Weights of a small mixture-of-experts language model, trained from scratch on English Wikipedia: width 128, 545M tokens.
Below are experts of layer 3 (counted from 0) of a mixture-of-experts language model. Rows are named router (the router's row for the expert), gate (a neuron's input weights, with its number), up (a neuron's input weights, with its number), down (a neuron's output weights, with its number) and show model dimensions 0-127. Each number is 128 + 24 x the weight over its row's rms, rounded and kept within 0 to 255.
After each expert's rows: a language model's description of what the expert responds to. This comes from a sample of Wikipedia text that the model never trained on.

# expert 22
router [148 123 144 160  59 112  90 108 117 118 112  88 145 126 112 113 100 137 109 145 160 130 153 106 119 161 134 123 124 184 121  92 117 123 150 118 134 119 182 109 108 124 116 144  93 132 119 114 125 120 143  77 138 125 180 141 115 136 113 148 144 127 118 137 147 114 128 115 136  99 123 121 120 141 125  79 146  91 124  95 106  94 165 105  97 152 106 139 155  87  95 128 142 145 112 154 136 128 137 129  73 149 170 172 169 146 114 149 157 108 105 147 143 164  92 183  95 137 108 101 112 136 136 144 127 135 130 147]
gate0 [125 130 127 120 168 113 137 152 127 109  90  79 129 158 140 142 132  98 117 142 131 162 127 125 145 119 166 153 131 139 121 137 129  96 146 156 111 148 149 118 136 160 101 155  88 148 122  90 102 161 129  86 124 100 128 116 145  92  95 134 144 153 151 104 147 122 165 128 104 115 148 124 116 155 148  96 121 142 141 125 135 121 143 143 163 156 105 107 116 130 119 120 119  87 162 149 181 109 134 156  87 157 132 150 140  97  87 139 145 141 140 141 114 194 140 158 151 131 135 125 174 107 128  91 205 146  93  98]
up0 [125 132 112 153 126 105 163 137 129 130 127 174 147 163 147 127 168 100 114 176 156 125 117 145 167 103 105  79 116 140 132 164 108  73 103 127 189 162 130 153 116 103 146 159 107 135 144 168 118 126 148 120 159 146 152 151 113 129 133 126 135 133 106  98 113 136 150 140 149 118  74 122 121 125  85 138 143 131 167 126  78 163 136 122 172 112 133 128  94 137 128  92 112 116 134 131 145 158 133 167 125 108 159 159 115 136 131 139 189 125 161 115 117  97 151 155  99 150 166 151 146 150 101 117 136 132 152 116]
down0 [124 139 133  96 102  99  91 182 119 150 159 179  69 102 108 149 143 172 150 132  74 153 151 138 126 116 128 125 134 143 101 118 137 137 122  85 140 106 150 134 100 131 124 123 109  94 106 139 151 111 143 117 118 141 110 155 154 179  83 116 126 122 109 162 127 121 140 117 113 129 163  92 122 166 106 105  89 106 156 169 132 155 142 148 143 127  80 134 146 122 120 135 124 182 120 134 106 122 118 137 110 130 115 115 153 100 165 131 142 125 176 146 111 122 126 159 163 146 116 127 117 133  73 178 111 128 129 100]
Description: Pieces after R/H. Word continuations right after a capital R or H in names and table entries, e.g. Houston, Hamilton, Hong Kong, Rate, Home, Riser, Runner.

# expert 10
router [ 79 125 147 156 112 154 126 185 120 165  88 154 120 139 170 104 171 138 104 120 171 166 106 126 134 131  99  92  91 156 111 144 114 103 130 117 115 135 133 136 116 177  93 148 134 140 160 135 172 144 130 122 117 109 140 121 121 123 137 120 125 144  78  90 115 133 137  69 172 105 117 133 148 135 123 136 137 105  93 146 127 119 133 125 124 180 119 123 140 114 151 122 115 146  79 139 129 122 126 101 139 146 102 159 136  78 117 140 155 140 129 101 100 119  94 125 124 108 115 120 120 148 137 185  97 109  73 110]
gate0 [ 72 101 165 118 181 120  94 120 171 135 139 167 145 117 140 131 123 128 113 169 128 136 158 105 120 149 173 142 116 162 131 103  84 129 196  93 139 127  79  82 118 165 151 141 115 148 151 142 112 141 155 148 110 122 119 134 108 126 103 147 152 144 139 111  94 123 142 103 134 139  90 143 122 140 157  96 109 140 164 134 173 133 123  66 107 118 100 102 111 120 133 110 117 131 131 110 131 173 150 132 118 175 135 144 112 141 126 142 101 140 159 123 126 129  98 137 123  92 131 173 136 141 159 155 118 138 104 125]
up0 [171 174 156  90 154 119 141 173 164 192 132 124 145 128 125  95 128 133 194 178 114 128 138 129 135 145 153 154 154  89 154 168 112  97 157 132 124 150 122 113 136 127 131 122 122 122 120  69 118 137 122  84 165 115 119 158 116 103 111 140  87 134 105 131 127 104 113 131 120 166 189 134 145 128 127 140 161 167 170 145 126 151 123  98 143 134  75  94  96 129 114 112 134 128 131 107 115 134 117 146 127 148 118 128 135 105 156 145  96 108 138 118 120 137 107 123 122 129 176 113 141 131 119 125 121 136  92  90]
down0 [121 171 147 135 157 136 119 113 116 126 117 210 154 119 125 128 138 111 135 148 140 105 112 102 128 115 121 147 115  95  89 134 130 140 105 116 153 153 116 116  93 111 118 145  80 123 157  98 158 148 168 101 120 123 119 167 156 111 131 123 122 105 121 133  78 113 141 133  99 159 146 147 124 131 113 103 140  99 126 162 192 100 160 137 160  94  88 165 132 144 139 124 132 130 163  87 120 112 114 118  91 132 149 121 120 148 147  91 141  96 150 103 145 164 109 140 129 159  85 112 105 136  96 118  68 127 136 157]
Description: Latinate noun endings. Word-final suffixes like -is, -us, -ia, -idae, -ensis, -ium on taxon names, Greek surnames and place names, e.g. Christidis, Louis, Yemenis.

# expert 63
router [110 124 143 185 142 128 141 111 182  95 110  48 124 159 156 122 113 167 131 145 140 150 135  43 130 138 133  98 142 149 107 111 142 130 144 143 144 115 159  95 140 164  86 186  98 127 107 123 135 152 100 145 114 142 129 138 123 123 108 110 131 129  99 115 149 118 122 111 157 150 138 100 130 132 122 123 166 160 116 117 155 120 162  97 114 127  97  98 146 104 114 115 142 174 122 134 103  86 119 142 122 124 125 181 139 131 101 133 153 102 137 106 118 118 116 176 132 143 141 124  92 141  97 128 109 114 111 145]
gate0 [111 123 145 132 112  85  93 108 126 185 172 105 108 168 130 118 120 116 108 103 143 129 145 129 152 128 109 153 167 134 106 121 135  94 113 144 101 142 139 144 139 108 159 118 152 116 145 122 127  91 100 129 105 154 145 104 126 129 176 100 179 119 117 104 126 163  85 122 118 152 160 109 189 143 127 115  77 138 134 143 144 139 138 115  82 119 100  89 147 132 109 107 128 115  95 134  97 131 180 117  99 138 125 135 135 143  98 147  96 140 152 105 166 147 132 124  84  88 161 127  91 146 124 125 173 157 141 113]
up0 [163 134 120  84 139 136 143 100  81 139  99 136 104  78 145 163 116 127 123 137  83 131 125 113  88 143 155 111 114 141 109 113 161 108 109 128 111 112 117 108  88 171 125  69 116 125 130 137 160 111 148 156 133 147 139 136 117 144 143 188 164 145 122  56 112 119 128 109 150 101 122  93 119 141 142 144 112 103 114 135 142 107 156 169 131 154 116 117 104 138 131 155 170 101 145 137 110 141 110 157 111 106 135 132 155 121 167 180 136  96 111  96 125 115 134 100  74 153 125 127 149 151 133 121 103  99 153 135]
down0 [133 134 110 181 110 162 128 109 124 139  26 127 113 146  85 147  95 127 124 155 130 148 129 139 112 107 130 159  91  96 135 158 117 172 129 136 162 133 128 136 118  82 161 137 106 128 138 112 130 135 132 129 113 112 160 114 130 186 155 132  81 140 109  77 134 152 146 106 116 134 124 107 100  91  99 124 117 132  87 105 147  84 172 150 124 140 153 133 132 110 128  87 130 173 145 126 140 129 145 124 137 116 128 140 126 158 104 116 118 156 119 109 144  86 101 125 143 108 101 107 160 113 121 101 165 113 121 127]
Description: Continuations after G or B. Word pieces right after an initial G, B or g, such as G-ent-leman, g-ent-ry, G-ust-av, B-orn, G-az-a.

# expert 35
router [155 172 116 170 104 101 117 159 153 142 150  94 171 127 124 144 129 106 108 120 103 144 155 122 113 139  94  95 119 116  99 146 161  82 116 114  86 199 129 117 141 119  96 140 115 169 101 149 143 139 119 113 138  77 105 134 136 120 121 112 119 132 148  74 106 139 112 136 151 163 138 152 148 165 129 147 127 160  97 137 109 108 151 139 142 142  98  95 183 125 125 123 117 126  99 148 116 149 150 141 125 121 140 159 129  86 114 131 133 113 154 111  94 109 133 103 140  97 153 170 131 187  92 139 113 107 122 127]
gate0 [136 139 168 110 108 137 128 103 145 121 155 114 126 125 146 135 111 133  67 157  59 150 146  97 121 157 117 127 140 134 109 109 159 109 133 131  87 165 152 106 122 116  97  98 143 130  84  90 126  97 103 111 139  97 145 133 142 110 115 121 114  60 163 127 128 108 153 170  99 166 154 153 170 170 147 158  96 109 120 100  95 169 128 123 112 138 121 124 144 100 136 170 146 105 160 107 103 132 137 153 163 149 105 124 151 122 121 176 120 155 141  98 122 129 111 145 127 104  97 136 137 145 132 154 122 146 117 103]
up0 [120 159 161 142 113 136 129 153 148 110  98 122  92 172 107 128 131 155 130 123 150 140  96 121 102 131 149 131  98 101 116 168 114 142 152 141 114 128 159 112 104  77 125 123 115 123 136 111 132 129  97 114 115 138  96 128 136 123 188  98 156 114 134 102 116 217 144 146 110 138 142 111 159 108 223 102 127 102 146 125 154 140 146 148 154 147  99 141 108 165 127 102 118 135 135 102  94 146 130 143 130 128 104 126 158 138  87 129 120 142 122 110 110 117 125 139 121 121 121 178 149 141 126  97 148 169  87 105]
down0 [158 113 147  96  86  94 120 111 132 136 109 152 150 149 131 149 118 164 164 119 153 148 160 124  91 138 104 148 119 131 128  96 142 106  65  58 152 128 133 130  97 149 135 134 131 123 111 126 158 165 132 153 125 130 130 109 123 175 121 117 118 122 120 153 132 123 140  96 146 126 114 145 124 110 144 151 106 133 130  89 145  65  96 100 170 134 156 148 120 143 131 150 119  91 104 117 136 138 107  81 131 138 133 176 105 131 103 157 100 112 107 122 116 129 175 142  92 143 129  79 148 148  97 151 146  79  95 111]
Description: Letter r and r-clusters. The letter r inside words after a consonant (emb-r-ace, rest-r-aint) and word-initial consonant clusters like Pr, Tr, Gr, Br, dr.

# expert 58
router [151 113 126 124 111 128 114 147 129  97  93 128 113 123 144 136 136 133  78 136 172 147  95 121 159 138  93 114  95 175 118 123 115 118  80 124 107 151 139 116 157 127 118 114 115 202 153 147 176  78 128 115 137 131 125 159 125 111 159 130 123 134 138 114 149 135 132  84 122 127 182 146  98 121 164 121 112 110 111 111 139 102 132 145 141 132 103 132 167 110 105 130 109 143 110 154 155  94 146 139  77 134 133 157 126  58 116  91 148 125  73 149 123  87 136 143 148 125 117 142 141 156 152 138  87 120 108 107]
gate0 [146  83 123 117 116 103 167 137  98 156 142 130  94 141 146 136 138 110 173 158  74 158 112 102 112 119 135 103 117 158 120 107  96 136 107 111 130 146 157 111 177 106 110 131 119 116 117 146 193 120 122 114 113 123 166 126 150  93 149 133 117 127 139  55 136 148 118 139 129 117 147 141 133 119 114  94 114 171 117 114 117 118 118 115  89 141  72 111 167 102 110 115 110 162 129 138 109  96 139 150 135  99 148 111 148 120 123 137 120 150 145 170 110  86 120 131 140 165 127 184 118 117 132 160 125 157 126 182]
up0 [ 99 135 114 163 153 147 118 125 120 134 135 127 146  97 167  94 133 100 119 116 127 108 137 114 149 179  85 112  80 106 136 105 124 121 108 136 115 126  97 147 129 150 132 136 105 116 125 154 108 123 116 120 135 179 117  73 117  90  95 139 117  71 126 120  94 108 113 106 106 138 134 105  88 188 140 149 158 116 157 155  78 154 149  91 107 139 115  91 171 145 127 113 169 123 123 160  71 109 130 143 141 115 139 132 146 146 154 140 136 108 132 124  96 141  88 148 135 140 170  80 130 135 131 103 121 103 115 121]
down0 [136 133 133 124 127 111 135 151 185 116 138 130 127  80 129 163  83  98 129 143 147 144 161 159 123 160 136 127 112 141 170 139 104 151 116 144 120  99 135 121 117 126 117 158 103 113 116 138  99 143 110 104 117 115 117 120 138 118 107  87 143 134 150 174 163 151 129 131 131  85 151 129 121 118 146  77 166 151  95 153 113 126  99 114 108 125 148  81 160 183 153 124 118 123 117 114 136 106 121 113 105 148 132 168 140 108  51 120 157 103 106 155 121 187 137 153 158  89 115 124 119 163 164 129 130 150 139  97]
Description: "il/id/or" mid-word pieces. Vowel-plus-consonant pieces like il, id, or, om, os inside words and names, e.g. vigilante, evil, accomplishments, marmoset, Ivorian, and years' 2.

# expert 28
router [136 137 135 158 136 138  99 157 155 128 126 103 151 188 160 129 145 114  90 129 101 136 134 111 129  94 110 112 148 125 118 113 143 122 145  97 156 113 124 130 141 136 101 130  85 129  78 124 120 125 113 129 140 111 170 117 165 107 124 122 122 154 130 103 118 133 138 132 175 155 117 148 122 129 113 142 127 178 184  85 155  72 136 126 131 148 103 150 161  82 118 100 129 174  76 134 137 114 102 164 131 172 148 167 113  85 119 159 162  91 147 151  97 136 117 105 109 121 167 153 124 157 120 140 101 120 113 137]
gate0 [134 137 137 128 131 144 107  81 116 110 125  92 146 162 112 134  60  91 134 138  93 121 113 162 107 165 107 126  98 142 148 117 145 179 156 142 131 129 163 143 142 123 124 109 127 144 129 131 157 130  84  91 171 144 111 125 144 133 157 113 164 183 171  91 129 124 118 164 172 155 157 126 106 113 161 142 146 125 149 139 107 140 139 129 123 182 144 129 156 123 124 152 156 123 120 101  77 143 121 133 132 144 101 133 140 149 136 115 155  93 136 133  75 135 145 126 166 104 161 106 137 166 125 122  93 119 150  96]
up0 [145  99 108  94  90 161 111 112 114 124 163 161 102 177 129 137 128  70 114 161 125 154 201 154  95 120 138 121 120  75  82 135 133 110 157 135 116 108 139 147 122 142  79 108 102 146 128 141 130 140 109 155 157  99 135 127 111 122 115 159 128 130 110 113 136 145 144 134  79 127 129 132 164 139 105 129 116  99 162 147 142 121 138 114 173 133 126 194 120 130 139 137 127 144 135 157 111 129 180 152 136 161 162  97  98 141 113 153 141 167 105 116 144 134 107 144 112 159 129 115  91 112  96 107 115 114 133 130]
down0 [132 176 174 154 124 142 129 149 122 111 132 142 117 166 131 108 155 146 114 119 178 112 111 106 141 121  80 144 119 132 111  98 149 120 119 125 135 164 130  90 147  79 131 194 147 112  95 149 158 120 135 133 161 116 141 102 127 144 135 134 108 147 149 173  72 136 138 133 143 158 167 129 146 166 102 152 158 152 134 148 115 160 145 119 136 123 104 154 121  98 134 139 162 151 184 103 137 130  93 141 109 145 123  98 166 104 174 128 154 136  97 161 110 102 160 107 106 122 136 116 100 115 147 116 119 112 111 168]
Description: "re"/"le" word pieces. Mid-word pieces re, le, e and short starts like Re, Tre, Fre, half, quarter, e.g. candle, Treasurer, untreated, abbreviation.

# expert 9
router [142 125 150 126  97 172 107 118 138 121  92 136 134 145 161 159 118 160 121 148 169 134 167 101 124 137 128 119 135 149 119 132 121 130 115 137 104 171 148 130 154 166 121 150 117 172 113 150 151 154 164  85 135 138 113 108 127 168 129 102 143 135 133 136 124 128 156 108  97  82 143 111  80 149 138 112 173 113 108 114  72 110 139 148 102 139  99 125 161  81 110 115 110 160 113 123 136  93 120 122 115 127 104 158  95 114 102 155 157 170  94 137 148  96  55 130 123 149 139 136  93 141 136 141  96  94 146 142]
gate36 [142 141 150 119 112 125 103 191 118 140 135 159 129 124 129 114 152 100 168  99 170 160 149  59  85 116 132 117 127 141 148 132 148 151 120 126  97  99 159 138 148 133 172 119  98 136 134 134 116 154 146 114 124 119 115 121 136 206 115 116 162  87 108 129 164 119 129 116 134 103 130 120  84 189 175 102 145 121 126 125 120 131 120 115 102 117  99 183 141  97 158 156  94 147 131 106 151 152 128 125 144  99 134 125 114  80 129 138 149 151 140 157 147  80 133 102 129 125 111 123 144 147 149 138 109 114 123 130]
up36 [105 150  96 146 126 157 124  93 129 121  92 111  91  97 126 191 103  92 148 109 143 119 140 134 125 124 116 116 119 160 132 156 111 110 105  98 135  55 135 132 113 161 163 158 136 131 123 118 115 108 141 161 108 152  86 138 146 132 140 183 141 150 112 149 107  83 138 136 139 146 144 134 150 116  74 141 112 127  95 141 138 106 150 168 107 123  99 115 140 144 125 112 149 111 136 128  84 155 130 134 114 136 141 137 163 120  95 105 138 127 118 148 201 139  81 142  87 123  98 113 102 137 153 137 132 117 137  80]
down36 [152 104 188 130 118 139 129  96 175 150 123 122 141 116  97 127 158 122 109 134 144 118 125 105  98 140  96 115  94  94 147 129  98 130 150 144 155 120 127 102 173 122 137 110 117 145 107 134 137 115  70  76 142 136 144 111  84 121  98 120 122 121 135  80 140 110 151 100 144 153 134 111 119  98  97 131 101  84 141 116 183 129 142 159 152 154 113 101 178 139 104 130 165 186 110 150 139 124 110 151 143 124 115 175 110 145 140 135 127 146 147 152  86 134 105 133 130 108  98 176 120 148 119 137 120 159 133  91]
Description: Name-internal consonant pieces. Word pieces inside foreign and English proper names, often d, ow, w, ov, g, as in Hay-d-n, Afterglow, Fellows, Polish names.

# expert 39
router [156 142 152 128  78 102 104 149 121  96 106 157 100 114 115 135 161 139 116 129 113 150 115 107 147 122  71  76 181 112 114 113  99 143 109 139 132 132 132 136 145 142  94 175 139 158  88 134 126  94  98 127 179 120 129 129 121 149 144 148 135 165 132 104 136 135 169 120 149 145 112 123  81 116 136 131 120 129 133 113 148  85 133  66 116 119 111 136 136  85 161 153 148  87 127 157 161 129 160 151 151 134 128 141 135 110 117 133 130 178 104 141 138 106 143 124 102  80 170 119  96 165 101 137 104 147 125 138]
gate0 [157 141 138 123  91 162 109 130 157  89 110 100 161 103 135 137 105  70 137 147 137 108 134 148 168 111 112 101 106 144 123  95 104  96 119 121 105 109 129 155 120 108 143 155 135 135 154 161 115 125 114  75  83 135 119 138 127 141 140 139 171 126 120 149  81 108 116 145 125 118  90 114  87 162 127 124 124 129 118 164  80 137 109 145 103 133 117  80 141 136 170 118 137 106 145  84 146  39 127 140 105 150 122 119 131 118 123  98 123 144 142 130 140 131 141 138 103 116 185 140 126  92 119  86 122 115 148 131]
up0 [142 145 122 134  91 160 160 141 118  99 136 126  97 159 152 129 138 173 104 162 129 111 111 115 131  86 120 132 109 155 162  88 105 140 121 105  94 117 139 172 141 103 123 146 131 123 103 126 117 149 120 154 121 137 156 114 170 126 134  96 126 101 103 132 103 167  90 122 150 158  98 123 134 109 165 108  58 157 126  88 144 145 102 114 143  86 118 126 104 137 123 145 123 151 165 112 167 147 129 100 155 166 109 144 169  96 140 130 111  80 174 104 112 148 107 116 128 120 104  94 104 106  97 129 155 152 117 102]
down0 [123 147 141 163 137 157 125 142  88 118 128 145 168 132 122 150 129 134 153 122  87 154 127 162 134 146  93 158 114 128  82 109 142 116 138 108 136 130 110 139 110 140 121 107 183  98 112 126 154 101  89 119 133 161 142 113 150 154 178 122 161 146 161 137 148 133 141 171 109 115 141 111 158 135 152 154 113 151 127 142  97  80 108 105 136 151 129 160 183 126 164 146 177 129 145 144  87 112 127 115 134 130 145  90 129 103 166 103 161 119 133  84 132 142 128 174 128 160 187 132  88 136 134 113 158 117 151 131]
Description: Word-initial Al and El. Word-start pieces like Al, al, El, en, ass, Pal, especially the Arabic article in al-Sham, Eid al-Adha, and et al.

# expert 34
router [123 119 127 163 110 145 125 126 130 135  78 104 162 147 115 151 150 101 104  94 157 132 106  97 134 164 117 127 143 177 118 114 106 150 115 107 119 141 152 130 120 129 124 136 126 177  98 139 106 108  92 121 144 107 144 137 111 150 135 103 174 138 135  71 126  72 142  74 125 127 106 127 110 159 140 115 119 148 170 107 129  95  98 146 111 216 124  86 149 110 151 168 116 138  67 160 120 107 130 139 156 124 126 142 132  91 115 137 136 122 119 109  96 124 131 144 124 123  97 147 140 143 113 134  84 141 144 144]
gate0 [143 110 134 144 163 128 153 146 137  86  79 121 113 113 101 102 148 127  99 104 100 167 158 120 132 114 126 135 120 139 136 137 115 115 113  83 168 147  76 122 145 134 139 153 150 128 112 109 150 135 156 114 132  97  94 106 134 167 147 133 115 135 122 147 105 148 172  86 140 117 136  86 157 142 138 136 120 129 123 125 122  90 134  65 136 143 164 155  84 141 139 127 115 119 133 110 153 107 128 186  74 143 139 165  97 142 155 127 145 157 135 140 133 115 181 101 105 102 103 165 149 149  86 103 115 119 145 158]
up0 [129 125  89 164 112 114  75 162 155 152 140 162 118 155 106 140 109 119 155 148 147 107 113 121 120 144 131 154  95 112 100 141 177 177 157 138 158 151 161 135 128 123 173 151  99 117 118 110  85  93 166 125 130 128 122  96 109 108 121 109 163 123 142 131 137 128  98 127 156  84 130 128 131 113 131 127 141 137 163 129 114 127 144 119 153 121 120 135 141 106 146 113  81 103 125 116 173 130 172 111 208 151 104 121 127 134 119 113 146 129 127 111  97 145 166 131 157 121 114  90  70 119  99 127 104  83 121 110]
down0 [121 121 136 150 116 159 172 158 116 175 143 139 160 134 135 120 166 152 124 125 133 105 143 120  77  94  96 130 103 123 129 166 133 133 165 124 103 137 137 152 109 120 119 114 157 150  89 125 112 148 141 139 119 125 122  73 188 144 125 137 149 106 103 144 137 142  86 126 171 164 121 145 159 125 142 139 151 118 111 160  98 126 114  95 118 126 172 116 178 128 117 126 127  96 145 119 105 128  99 148  98 107  81 145 187  97 135 117 132 129 105 146 149 152 111 118 160 117 195 142 107 108 136 122  97 159 131 100]
Description: Prepositions after nouns/verbs. Prepositions and connectors after a noun or verb, in running prose, e.g. for, with, from, between, against, such as, "inducted into".

# expert 50
router [140 176 145 155 110 115  99 154 121 142  74 130 169 117 142 159  94  81 141 137 116 135 126  85 167 106  95 117 177 119 126 117 129  99  98 134 150 156 127 136 150  95 101 179 149 134  99 118 114 137 114 144 146 128 131 147 106 136 123 130 131 145 122 136 108  92 141 161 118 107 138 130  93 140 109 116 145 115 116 146 116 147 132  96 126 165  94 118 133 137 107 149 125  86 138 128 142 151 157 132 135 127 133 144 195 136  96 132 121 124 113 145  84 151 128 151 125  86 123 136  71 161  77 151  98 164  80 151]
gate0 [149 142 112 135  99 130 119 166 137 157 132 161 146 121 104 156 128 106  54  93  88 124  98 119 174  80 120 158 132 114  99 137 110 115 146 106 138 122 119 184 167 113 133 124 175 129 129 131 109  85 131 122 166 122 110 131 139 123 143 125 127 119 105 106 149 118 129 138 103 155 131 110  96 111 118 144 151 118  91  98  80 130 109 118 143 155 120 109 121 142  73 152 120 124 148 107 132 156 133 106 117 136 156 165 121 111 174 155 141 156 147 146 137 159 115  93 121 123 167 144 143 132 168 136 136  95  68 100]
up0 [121 171 164 135 153 105 147 106 148 141 149  96 119 152 150 147 135 144 120 165  74 156 114 118 108 133 112  94 189 124 126 127  97 173 130 164 112 106 138 116 137 161 123 118 134 103 109  88 102 159 113 128 116 120  87 124 115 173 151 113 143 146  69 131 129  94 112 135 122 135 138 153 145 180 132 110 120 112 119 130 138 159 153 134 151  80 121 106 106 129 110 155 115 164 151 151 134 141 126 136 141 116 146 119 121 182 144 118 150 144 127 123 125  90 150 159 190 127 164 150 151 139  76 107 100 122 126 139]
down0 [105 143 122 152  96  81 101 102 153 127 120 122 144 127 161 124 123 124  94 135 125 119 138 157 140 166 111  93 149 128 147 153 130  88 179 103 145 121 140 178 110 139 114 156 172 109  91 153 116  84 119  99 131 135 154 111 172 115 129 113 137 163 104 136 155 170 163 151 142 110 150 160 136 154 137  90 135 191 125 133 145 132 130 111  97 124 147 128  82  87 119 149 122 178 120 152 118  97 126 130 134  97 125 125 132 133 114 131 146 118  75 128 169 172 146 169 147 134 110 124 112 115 132 105 109 127 161 103]
Description: Non-Latin script bytes. Lead bytes of non-Latin characters (Thai, Japanese, Greek, Arabic, Georgian, Kannada), often after an opening parenthesis; also nationality adjectives like Japanese, Italian.

# expert 24
router [157 173 165 147 146 111 122 122 183 118 104 109 162 150 108 128 146 168 104 120 112 131 134  96 114 138 115 108 153 188 124 119 148 110 151 140 152 116 153 137 172 107 119 145  91 116  88 145 166 162 136 134 148 130 129 113 166 140  98  96 135 138 107 109 126 101 103  70 125 130 163 143 135 139  80 104 147 164 121 107  99 134 140 156 145 158 114 125 125 107 144 136 149 156 116 136  95 101 137 125 110 159 131 139 154 138 105 139 127 112  94 147 124 145  83 170 114 129  89  87 104 131  97 148  84 110 102 157]
gate0 [117 156 173 102 152  99 132  84 121 120 157 100 148 130 127 166 121 148 159 102  96 165 162 138 118 129 124 166 176 137 159 113 110 117 144 124 122 106 151 120 116  90 142  76 156 106 127 121 154 105 126 116 128 146 103  91 110 128 123 125 164 136 142 144 144 107 136 118 104 110 114 170 100 116 150 113 124 126 114 113  63 159 109 141  89 156 115  91 146 144 106 132 141 122 163 126 132 118 139 164 131 117 179 150 143 136  77  84 130 123 127 107 131 125 129 150 123 132  70 108 156  96 134 157 142 120 134 188]
up0 [121 112 132 154 165 156 176 124 158 156 137 107 135 143 116 126 109 135 156 129 120 106 136  94 131 123 101 132  90 120 128  86 140 167 101 158 165 110 148 102 143 119 114 164 144 133 135  98 146 136 106 119 147 161  84 140 135 136 101 135  85 120 138 131 143 133  80 124 133 159 101 120 129 139  92 131  97 110 142 131 124 124 128 127 213 189 152 111 153 125  88 163 119 163 121 115 157 122 125 128  94 115 108 105 158 136 141 139 117 149 158  91 133 107 155 126 148 161 140 114 139  94 190 120 118  99 121  89]
down0 [148  90 141  92 123 110 134 125 148 115 175 109 107 104 108 123 158 139 127 160 120  98 103 100 100  99 137  88 112  69 141 139  93  88  98  91 132 175 143 118 131 133 112  92 117 113 106 156 154 154  96 145 131 116 101 159 152  87 148  99 131 126 152 136 106 156 107 124  82 131 137 127 120 154 153 118 103 118 134 114 135 135 129 161 121 159 111 144 110 155 155 109 105 167 125 147 156 105 162 122 126 122 139 137 177 116 143 127 147 138 158 135 176  99 131 145 172 145  93  75 132 103 130 109 135 100 156 163]
Description: Pieces after capital initials. Word-internal pieces right after a capital letter beginning a foreign name, especially K, as in K-il-ternan, K-al-omira, K-en-ji.

# expert 13
router [104 133 150 126 118 144 119 132 112 144 120 102 157 137 158 140 153 120  62  94 121 144 118 125 126  96 127 100 180 152  97 117 122  89 145  94 139  94 161 168 160 143 111 117 135 111 149 130 136 125  97 136 147 160 160 127 128 142 138 126 113 166 137  84 124  87 105 137 143 151 146 111 122 123 149 140 157 127 169 135 134  85 123 131 166 137 122 105 134 111 181 125 112 129 148 142  89 127 150 121  71 114 119 154 123 141 119 106  97 114 102 139 126 108 133 161  77 127 122 101 102 195 127 133  59 151 127 128]
gate0 [152 169 126 133 145 105 159 105 164 155 135  63 121 134 138 151 126 174 160 151  79 122 125 119 151  91 142 118 148 102  86 132 105  80 180 128 151 173 144 131 128 105 145 129 100 114 149 128 106 183 151 138 117 123 149 115 170 156 158 145 116 120  84 112 126 132 154 154 128 114 162 144 114  97  98 119 109 116 162 117 154 123  97 144 118 139 130 148 162 120 180 126 125 140 118 122 114 116 106 143  97 174 103 140 154 164 107 112 151 121 124 127 144 111 129 147 142 152 132 130 126 145 128 157 135 102 135  66]
up0 [129  93 107 108 125 163 155 124 177 110  99 174 125 127 124 141 146  92 141 122 129 151 136 122 156 102  99  90 144  86 133  87 117 153 173 111 175  97 167 121 107 109 146 133 113  78 129 141 113 119 108  84 168 107 121 156 120 139  95 117 143 110 171 120 105 117 141 134 114 112  72  96 125 163 144 171 151 125 127 137 102 142 160 137 132 143 109 118  89 106 119 138 133 188 130 154 120 167 112 141 150 113 137 141 154 156 130 109 106 145 127 113 154 116 104 151 103 161 139 144 123 108 124 110 163 173 112 132]
down0 [139 110 156 136 116 162 141 117 140 135 143 158 153 136 145  79 133 118 131 130 128 120 123 153 151  88 167 138 130 115 144  74 157 141 154  97 118 168 112 142 101 113 120 142 163  99 163 129  78 156 143 117 119 112 134 182 147 133 136 119 126 117 122 123 134 102 100 122 120 103 129 143 108 131 177 126 133 164 140 171  92 133  73 127 118 120 136 150 134 133 135 110  86  81 109 156  94 131 147 131  85  55 152 145  99 132  97 130 123  98 108 125 123 157 160 147 131 111  89  95 142 136 155 154 141 132 165 156]
Description: Articles and determiners. Sentence-initial articles The, A, An, and mid-sentence a, an, usually after a period or line break, plus capital A/E starting names.

# expert 21
router [111 150 154 143 121 119  98 162 168  94 113 120 111 130 156 156 157 133 110 121 121 189 161 116 148 116 123 108 158 172 120  90 122 101 139 126 122 133 138 172 148 144 104 158 121 136 146 153 130 118 109  96 142 123 151 140 145 178 115  99 112 146  93 126 159 123 137  96 125 110 119 114 131 126 116  98  78 161 135  93 125 129 112 116 105 151 114  78 171 125 145 134  58 161 111 118  99 104 126 139 118 123 153 162 124 136 108 131 115 184 134 119 140 116 140 131 134 103 107 123 140 128  80 154 113 199 114 110]
gate0 [127  80 127 147 167 112 122  97 163 113 151 129  99 133 155 149 123  94 104 145  92 172 110 177  91 136 113 141 159 155 117 128 100 130 131  84  97 131 130 181 105  94 129 113 108 117 126 120 146 177 115 121 107 100 124 116 151 166 142 125 108 146  99 133 149 147 106 118 140 185 106 134 123 119 138 143 121  99  80 137 150 134 116  95 140 135 110  78 121 123 150 133 124 119 111 115 138 126 158 128 114 174 118 155 129 148 166 177 144 132 123  59 122 142 152 132 136 156 146 144 166 116 104 132  82 129 153 118]
up0 [129 131  93 109 154 140 150 155 114 170 139  70 108 108 113 109 155 113 159 105 142 138 106 135 109 131 157 141 148 133 142 118  81 108 118 154 111  95 106 152 122 111 107 124 104 116 153  95 118 165 118 141 129 118 100 150 135 147 166 128 124 137 119 207 117 104  99 149 145 134 134  92 130  89 154 155 116 152 114 131 135 133 155 136 118 125 115 103 166 151 142 129  92  97 116  86 142 143 124 155 170 122 168 113 158 134 149 124 153 143 127 133 113  93 143 182  87 151 132  97  75 170 137 101 104 160 123 112]
down0 [107 103 157  74 129 124 162  79 150  99 135 142 164  97 156 125 118 141 127 145 150 111 118 114 104 118 102 157  91 176 139 116 115 128 104 163 168 141 130 137  99 146  97 139 120 124 106 117 114 151 154 163 123 153 116 148 115 117 123  58 108  94 137 161 109 125 134  95 104 120 124  96 154  64 146  83 117 133 128 120 164 118 116 170  99 135 108 109 120 128 121 142 124 119 169 119 130 118 156 119 101 140 103 162 104 157 149 148 130 148 156 139 137 191 139 159 129 135 134 108 138 118 127  88 120 174 130 131]
Description: Digits within numbers. Later digit pieces inside years and other numbers, especially after 18 or 19, such as 18-30, 180-3, 1-927, 23-4.